python train.py --num_hidden_layers=9 --experts_per_token=8 --d_expert=32 --norm_eps=1e-05 --beta1=0.9 --max_grad_norm=2.0 --max_seq_len=1024
Below are experts of layer 5 (counted from 0) of a mixture-of-experts language model. Rows are named router (the router's row for the expert), gate (a neuron's input weights, with its number), up (a neuron's input weights, with its number), down (a neuron's output weights, with its number) and show model dimensions 0-127. Each number is 128 + 24 x the weight over its row's rms, rounded and kept within 0 to 255. Numbers have three digits each.
After each expert's rows: a language model's description of what the expert responds to. This comes from a sample of Wikipedia text that the model never trained on.

# expert 2
router:145159109141203097121139126118123169141176132147106146152170133105092097115124201125121115123138162117136105160136151128142145151138120118094123171098106128109162149118150125165098138165120121117106145133093099148091142128129114144111145095111174161130109134106112071131120124100121114129091120135137098110139126130171123126120117097125120160115197116116117109140080141127133102132157
gate0:179146149125124100134147124153144114127097155131122148164097164134115150131127117108115108105115152085126126155148112136130118093106076115116160122145103087141118084161139122137108155139129134133139151143100094141075161108151109130153121140072140136167130123137097106087123128137123137122129156134085128143126099112151124120115121104108182095154171088113048099163128142153110092127142
up0:185112138101129081170131104165146120110137148131103125177139144128107125170131142127136142131101169082100133169145098140108154107105082118116141115103139084107123120132139142155104181129143104160185127140145139115139142124141099112177122148105129128139125148152096110073082095154105162137126133133097104138127114129142121105124117123138139135120198114138066135135122135125097116143132
down0:102115114121125122151107131116135141104152116164098130129136130096138110119136149179103117146119136106144128098135147131169136113171177137138064165101152151096143150121110129169124163110115131105124115181117185094095134144101121153115110137167137182108133160129159126130184147141128116122143139120165109123139122080120160111131093144099117079131114132122123186124122107102130123163166
It responds to: Commas after names. Commas and closing brackets that end a name, place, date or list item, such as Vojvodina, Tom Alston, early 1956, before and or which.

# expert 8
router:114099099157146164127136160121139179132190140145145114161162124103141127140129142092110134100133165123106116115151122114148120131124202108102114142115134205114128153156116150104131132154125114128118162143121099148140070144163158121147186107131161130115114148133165085142106135153132110139128125126147086083141114121136119122153128141173115148090156139100103120085136106127138140113124
gate0:099138112177159117154113121143129127101127135129121108101132105176091125136129102120130142167092134100137135163106184180074109132158155124154137161109136097162113140095116155114122151112161132139165115154130133126127164139159182078135145133122154140147159140129118110120145148161110159152106110139078106119116122163148135110076115092158106130107143114190108139148124132102140139147120
up0:132109173086118118136151094091118112156160081094120172176115118144170139138153138160157106125102098174143126087128108124149174083139131125103124152139116139128111107118120081128132124130110129126076106088146131118173146148111116144125096107148106117079129114092162157145136095123140124138131103121168152101143118133167114122121113151082133092119128155119140145132102158146120083126093
down0:129167131124126087120117123145142109119151139151100148139167158133128122111149111141108140091141105150106119137154205109121110149111138143101122117131135116146088158117179167107147114135113129148168127141126151090110120118122113158064163153160124147106130122100122066166125105147125157088149113161135138178154091107137117103130118145143096165090086113152112104143106093106125126110124
It responds to: Determiners after prepositions. Articles and possessive determiners opening a noun phrase, mostly after of, in, to, with: the, a, his, their, this, another.

# expert 33
router:153139146146138109117110144137107166141163147136171108136109162114140111089154156096121102113107162119118106127127165114120151134133144119106135164144131129156154143145106131110131096144072170152064144111110149155142097144153179130149179102139126152085126095123131060134133115134173169138102107111137091115113141156136098127141119091173128150115150125147101073123137118128143121123130
gate0:121110118125116131130118155085139182121177128109122154123088152122107111071158126098162148145138140104115113070159132091134164132099138140120132140115118156100154149130120117094121089147141143078127100113118126197148151152134162116149113102110160135130116120113117109117138138131129101133104083104112128124102151115118112128122141146218170127089147100112151135121145130164152142135135
up0:125122132165106062168153151095108101111146175160109148152087189162128108128176102111142137155134143094105113096141148159109134125087095121141148109115128148135102145157124131086145138144146132084130098156110092156135142115164102158119174150117119143090118090156116102129134133130146130122146089152129120116100158134154086118129131150113131156109120148077117135111106095115123125144109
down0:088135114152151098141128154117151147142141139139124100127117118118154132123138142158146112104112152147129122145115147119081164146148103103113127135168143136179144111083170127150123136130100145073130093117117131090106108132126147088121140122124117146090118147163100121130158128140143125129121089085154131099091186164177122182131131191115142139116155149098147128123176156150145141173156
It responds to: Place-name endings. Country, state and city names or their final pieces, usually ending the phrase: Georgia, Indonesia, Texas, Canada, New York.

# expert 12
router:120115102136128160107116167147135130138169168121161130157136100118083097108116151089150144109168175121113117127130172130144127129122123126095123187110133131122121179130131112144111113147113181119095137116150120154092078135158114120163143108157116151108126105139138148181104126123120130153151138075131110122120072166139133080119096129137150138133142157168087154103143107139136159114154
gate0:153132107113168135171155136137114162106147161106156137157192074086146120112134156148165102087128180138109107169111123151127105120154104134105136131115146087159121120139098100108111125117140108111136103134162177146140102104127124152138114114144135137138100101105097107151124103135132155126139131135109119152129070123113128132130167140186142121174154078125083128106148146129161127123131
up0:122120170126145160163061105108121099141121107117101131126083138101175154173139094102138128094122142167135127088097162157096131170118106093112120140127082145119112152117155157114154135105143121157095110127105162149115158112094128161157089081130140134142109112147108126124116133140098137115155111115145129133145151146126166115154133133132155130102151059162107115170134111108137139107117
down0:123126141112088148115171127154156090109125119126107147135122119119176156128125145090112130171159108172113121122104087140151105153159167125132123158114176140112155165099120109104171116130131111148151128139143157116142112089134117114111129131134101123134130128112187112136074132119092114143142099130109192128143106118136172153128134145115136125149130123112157143120063130117051121104157
It responds to: -ing word endings. The suffix ing and its variants ting, ning, ring, king completing verbs, gerunds and names, e.g. trading, producing, Reading, Kensington.

# expert 34
router:144145136164147136141142121105126149139171139113151173141117107157103150118136141080093133153114134122147076094143129111154127148069170101097127171096151117129164145149127164143129100180115167133127119096081096143141129121146139117148164122106142143086154105120156121142110146151147129092145140129118099144099107129136132104127100111161111160078134141138089120114144124112183085111147
gate3:141144103138159112075168100114115149125103137091117123162123130197099139080139152109100096136107121134106143112144179138172134139125136117125115121095091108146093161172108122120100124164172140128144157123115133152122127078116146116159112087158141123133162112082154108129125084115149117098117121111130154106129134133139123103157086124118109151101120137135120117115107115138115072083094
up3:153107106136126141102136110083156109134155173133141123129122114102138176119119149125154115105130132107090113148162111119096125116119133092104147123123140102169097116137142165101118131093145119141107129149091148119113142134133113157114190124115094090123099124148149108118111121127096149176151105138147178097128123112149154163130160144153179079154165123096088165135140164079111128111166
down3:132113142151127107170109181128110163142127104150078188131126105114140122124147116141110121143145150119078130095130125100120165136158118104130141165126142108140103120155144155138121175111085162129132099124153139126079110118133124121168130135088135124124152068126034109123083143112152140125128133149135128127170125156129144155108113110124118166168129124099106125086141144105111153127126
It responds to: Latinate suffix pieces. Suffix pieces closing long Latinate words, mostly i, ent, ated, ive, ation, as in suffic-i-ently, contamin-ated, deri-ved, nomin-ation.

# expert 15
router:134132137162140166111134137112120134125161120146114144139149100133154156121122149127090087096142121140111120137144162099142142126116168148100102183083120109123128153133115124118080083170119165110128145106122135170147057158140129119146128131113172140119096157161103089130098135150145150155104121086142123125100127102161139071101122120153127130123176153134160103097122145107144084101138
gate1:151107146131115122096148160129085142126135099143127151142110128133106129114124132128133115092141119157145098155124065120133128071137153131101076170147129159140151113131114109165117155113155133142144117134109144135105117183117163103092151181171119136120104123130157119153156091125147153138121086085127113143142109103152132141107135154086121132121143081152139106102150093161122065170130
up1:140100106132112097149169160099087111124139140120154176147143084139089147128146132103107124129145129121121139131163083154116118087152170125088101140132164107147117098113115105124121096108101152109147107121154135127138100146128172111127126141121127127113106078136148102176167099138088143096121126100170114098099125117136102148073156118091128135118117159110100107115141075159098120125092
down1:132140108103116121109115124092115133122173148156129134118132141139097147146150111174090140136129147190146143109126128120134100155109099104155154136112156115115115198136109144123149079130120102171133112126105102161145119142165156104132078145093153136125116090133190109132122100125151143129164162067166141154098139119111134125123156091129133124103149143137141087102138156098137093159129
It responds to: Adjective suffix -al. Word-final suffixes forming adjectives or nouns, mainly al, c, ic, ical, ian: cultural, industrial, signal, Cognac, Giants.

# expert 13
router:181142134136129196135128193151153149120159151135158130171136103114158074131145150094120127141104187148133051144126145099156145103096138155095134183097161151116168145121157122166132141131114156140138123127110095159158134141118125124128128118144175100108105150127135124152127118149130147135124096108149112147120143142125135116150106116102126147089166157143098142126133139131147139122136
gate2:161089125152142125108120118151168115090103133117132131169154134144163134160155152150168171206098107122133127145095135117081120110140111141117105152154112106141133143125113157114133139129149131129125182123110084124129137126139133106099106137150174160098138128133102113139097131121141164135087137110180137111151143159111157101144096088126119184107148157151105133145097078145117144126115
up2:111142103164124100143142170094141094075135138127148144110099145177118147126129129127149123153132131105135129116134132114133119149076134136124165136120130130089139114163110174153133175138133165120140150183129120128159071155131164163084131111085090111147153158129127122141146147137123120116156096097128105119128129101116150110110143115092170150077121104117114088109109094115098153154173
down2:116125125146101129124128147156114121167128132129139087126168129156140094174142100138117135109112104113084115099128138097142109105153098080134126108153135120144115181135135115180125113142122129143135124111141123116128115161182128151100126098078146124087142130092155114090151138138160103149128128150074152114068137138096131151164156191139142096112135161109107167135105132124086097121119
It responds to: Opening parentheses, coordinates. Space-preceded opening parentheses introducing abbreviations, ages, dates or examples, plus coordinate separators and compass words like South, West, north.

# expert 46
router:154111128144156121128113122130083176121178130147161152132136110137132113118147158112143099121124129137128115172119159098121114143126153113109115172093190102136137135114107134150126155116121140076127142094118130128139110132144101110147170119133154139103147139115176121139117081143157175075125171176153134126132135093158108131118126101130120170106144164084129144084145089114169115087119
gate0:148132117154136107097097080139096148120127102157126098187128094142119156143141121120150132132095120129138119113133138134133114132155113140104154155126149154133136127122169107138134084088153122135159157137099155140174144141157159116113136112130118102158156113112161139117192062148173157139156129154151114100089133135123097159137101153133112133122152134099163147164113116140141080086176
up0:118125107135124124140097098149071169124103142154116093087157121138135130134117153131162106166117099169133119138124095177190102121183165108124135109128168113124138095093123109138135114124136095125155124148160144134131132134152136128095121116165115121113126186105144153127167108124174115117142126117178123124122150127133112149122170117141149095093148121146213159119116124122131113124130
down0:126154159102153162103176155163134137149173158125095154124104127155103113092112120149146119113115146155130109123139117095123158095095130106142134090109098141114134133122134110131103131154136138122179148142089078133103149145108128087112117158093153118108093090138120168140086135124114147153147126136156128086147172124126184079109125097139115098120133121143079107090134132131138107171106
It responds to: Nouns after possessives. Noun or verb stems right after his, her, the or a in narrative text, such as member, father, role, assist(ance), defeat, use.

# expert 52
router:135126140145133158088156141115113143116165173118150141156117128146170102117100151122104159130144132141108080137148142106132161143111128131122126188111134171148129125134144125150126118107113157091128144130147067138129094122143162102139147126150124166095132134070120086132094117149150125144070099121170124128117125117137125081134103082130128185124123194118110098106127100124132106132166
gate0:122149171149120157123180148149146173131137131141141123147123093092140134093117126128129132144145130131118114104119156139157156132101136150091155111102179114156153115128116126128137095144128133203142130160182090158162103170125126140130126122090133123100142075075119106125094149168133091142117112132129129106148095111140123106132142166132163135123072147132159146096135127127157137145174
up0:123131095115119135099111109132127092107132127132168107079154137131130129181145113122162095110093098142117139133115080136130097084107134115153118133160115183121141188143166122149126132117113128072094104065112164078131148109147121115146139174153140144113101115147130140154123149148130141089153132129122125147114142140131105153145149089147122145126134138158149153147117079108064139137127
down0:112129117163163109105136117168118153109127114154116097150173158136164130099092147124128077148192163134122153127165159174107111167122115106116122106129158103147121153146113112127108157134133084122092140077127131140150105120117131139102141118143140149131069155142157128135104084117139083096120129133161138109163141110126131117105076147095130131143073137124093112154127100104139103145132
It responds to: Dates and list numbers. Colons, years and small numbers in career lists, footnote markers and stat lines, as in 2019–:, ^{1}, 2012–2015, Record: 6–7.

# expert 41
router:175144122146129135086122170140090146138148123131148113130130117122084101120127151132119108083122180155095079169116127147141130155118139169094104122104158149140139120111151150178147149139135148152129167126099111117090086148135104167170151106167144114117120161115118126129090118092110105159128148180154105093125122131114125107160111126162129146158152129127069124107132125145171143113125
gate0:120122107136196147132112125152129132143091138140119087148098125110120105146109136127141115117097110156134104132104150126160169131158147104129102112091112099137122173175147128140137143137119142176109121111132069129127165140121119131175158126132115159065130111121099140132045107123161154167086144088100107121137129135116141121133133109146158144106102106127165105099149156141121119105157
up0:092157167134108130112135136127126130088129045115105115122160124120124117141120139134089127094120125138043117163140101167119140146134162121112123152118158151152118129134154104139138100111162110195116146096125111144146101110110139143111102126134139168121151097125105155164161103126081109157144138130132164092120158102136131120099129113094107135100100092121094122158150108100120128106147
down0:067110142154159099144135144164118092113128112106131120130097104150088135110104144135142163127097125103141092106097133100127112087163141155116155125174105103148147158155170152153117130132103093137080142160109121168135110095144098120098144135116105115172125161121137176169097104110135115131121135128126135128163128126181156132118117125106094164109126146108137146178146158091135127137160
It responds to: Non-Latin script bytes. Byte pieces of Chinese, Cyrillic, Bengali and accented pinyin text, such as Yǔ, Cyrillic names, Japanese titles.

# expert 26
router:160097124125144161131119165134136182154167125111137087144203105116149084118161143108138147113120143120111097156136132126148128129125150140077126161133153167182152163145147144174132123132106142120113194118077129134128120131143150120147136118129174154114145104094102103106125133162183117140096108126139135125131144108151101117085110112159126135137147124169128104131144107109117109106106
gate1:120128115138124159179106139131121129110104119141137105160136132123140119136101122087106124103090133120072156103151140124091173121138087104143189147146115152186200142100124122151129090161146146153140150129151139117182123111150128111099125118162111117103102138113143089148125142122134155120115134125145112113094112144108158144158125111119094128117136107093123073108132134121150127067089
up1:152111105184168108109154157158135133100123157114123110110107101109126070103107102153170159154098083166131123141102143135151111131150120092127109087158104123125140109149146144123121135120150137149089150121087115117117132172126129146175162127103138120128129100132137119172128105108074116149093120165121121133150130142121149128111135124147116147085116123177139149155174135078140136132182
down1:160133128106155111146149136130151139147145113154121133146139119072120139147143193113179142135135119123074105120115160126128127101127116085114164120139104106118105089129142143110121113105127131154134146119133118131083097158150128119131115145121117159100142077091086126139122124116134150142142194106106160126165114166128099155125074100156115114150130187131108083109161134147176143107141
It responds to: Table and heading delimiters. Pipes, equals signs, closing brackets and commas in tables and titles, plus place or event words like Cup, Air, United, and am in Marcham.

# expert 28
router:131117128125200146091137141131143156141145138166148117172143144113126142144123130137130155127127139160133125118126114139139173138121178143095129113099153160127179161152105147147137107092121125136120140112160101169112157131140116114154158087183126114103088150087153093128074122096155135102109103141155119109108080150148129121154118121121168153088150128135159086111106132113158117091135
gate4:125134127136124173125122156152159146063107097154120144140153174140113149151109130121148101134143147108135088153112128123141162143104112164163068129117102116136147142150113123118095097102174135133098131142145118178161131101164151101157172155140108136106113163159134136132123122147119139117072121134169135136156137144113121111098103161112104181096077133134167084111133145128132139136149
up4:140123121137137127111161121165099119121134108091165163127117128115166136180148164146143116117158135153168116137175101173158169103172175096101141103123128147102126160138133109116156090151171090110104129121127177092151138124150173133128118103101123121116087107136137152119149138150133132108106155157097123161130089116157132130150116100122116119125142122180160152124146151135115080100137
down4:112139117133172131142113128105139116115120129111136122145118124167139158152153134194119090114139107090097163138144109120143110125141089128120138162116145129149142130135132120146086108153108132118089109132156135150088122136120123125117148088096110075133079158167147104109087138108093112147161117121153093098150193144115096103142147133170122131106129165147134154122147067116146136186117
It responds to: Mid-word ri, la syllables. Syllable pieces ri, la, ra, li and capitalised name starts La, Lu, Ma, Lo, as in f-ri-end, w-ri-ting, La(porte), Lu(ther).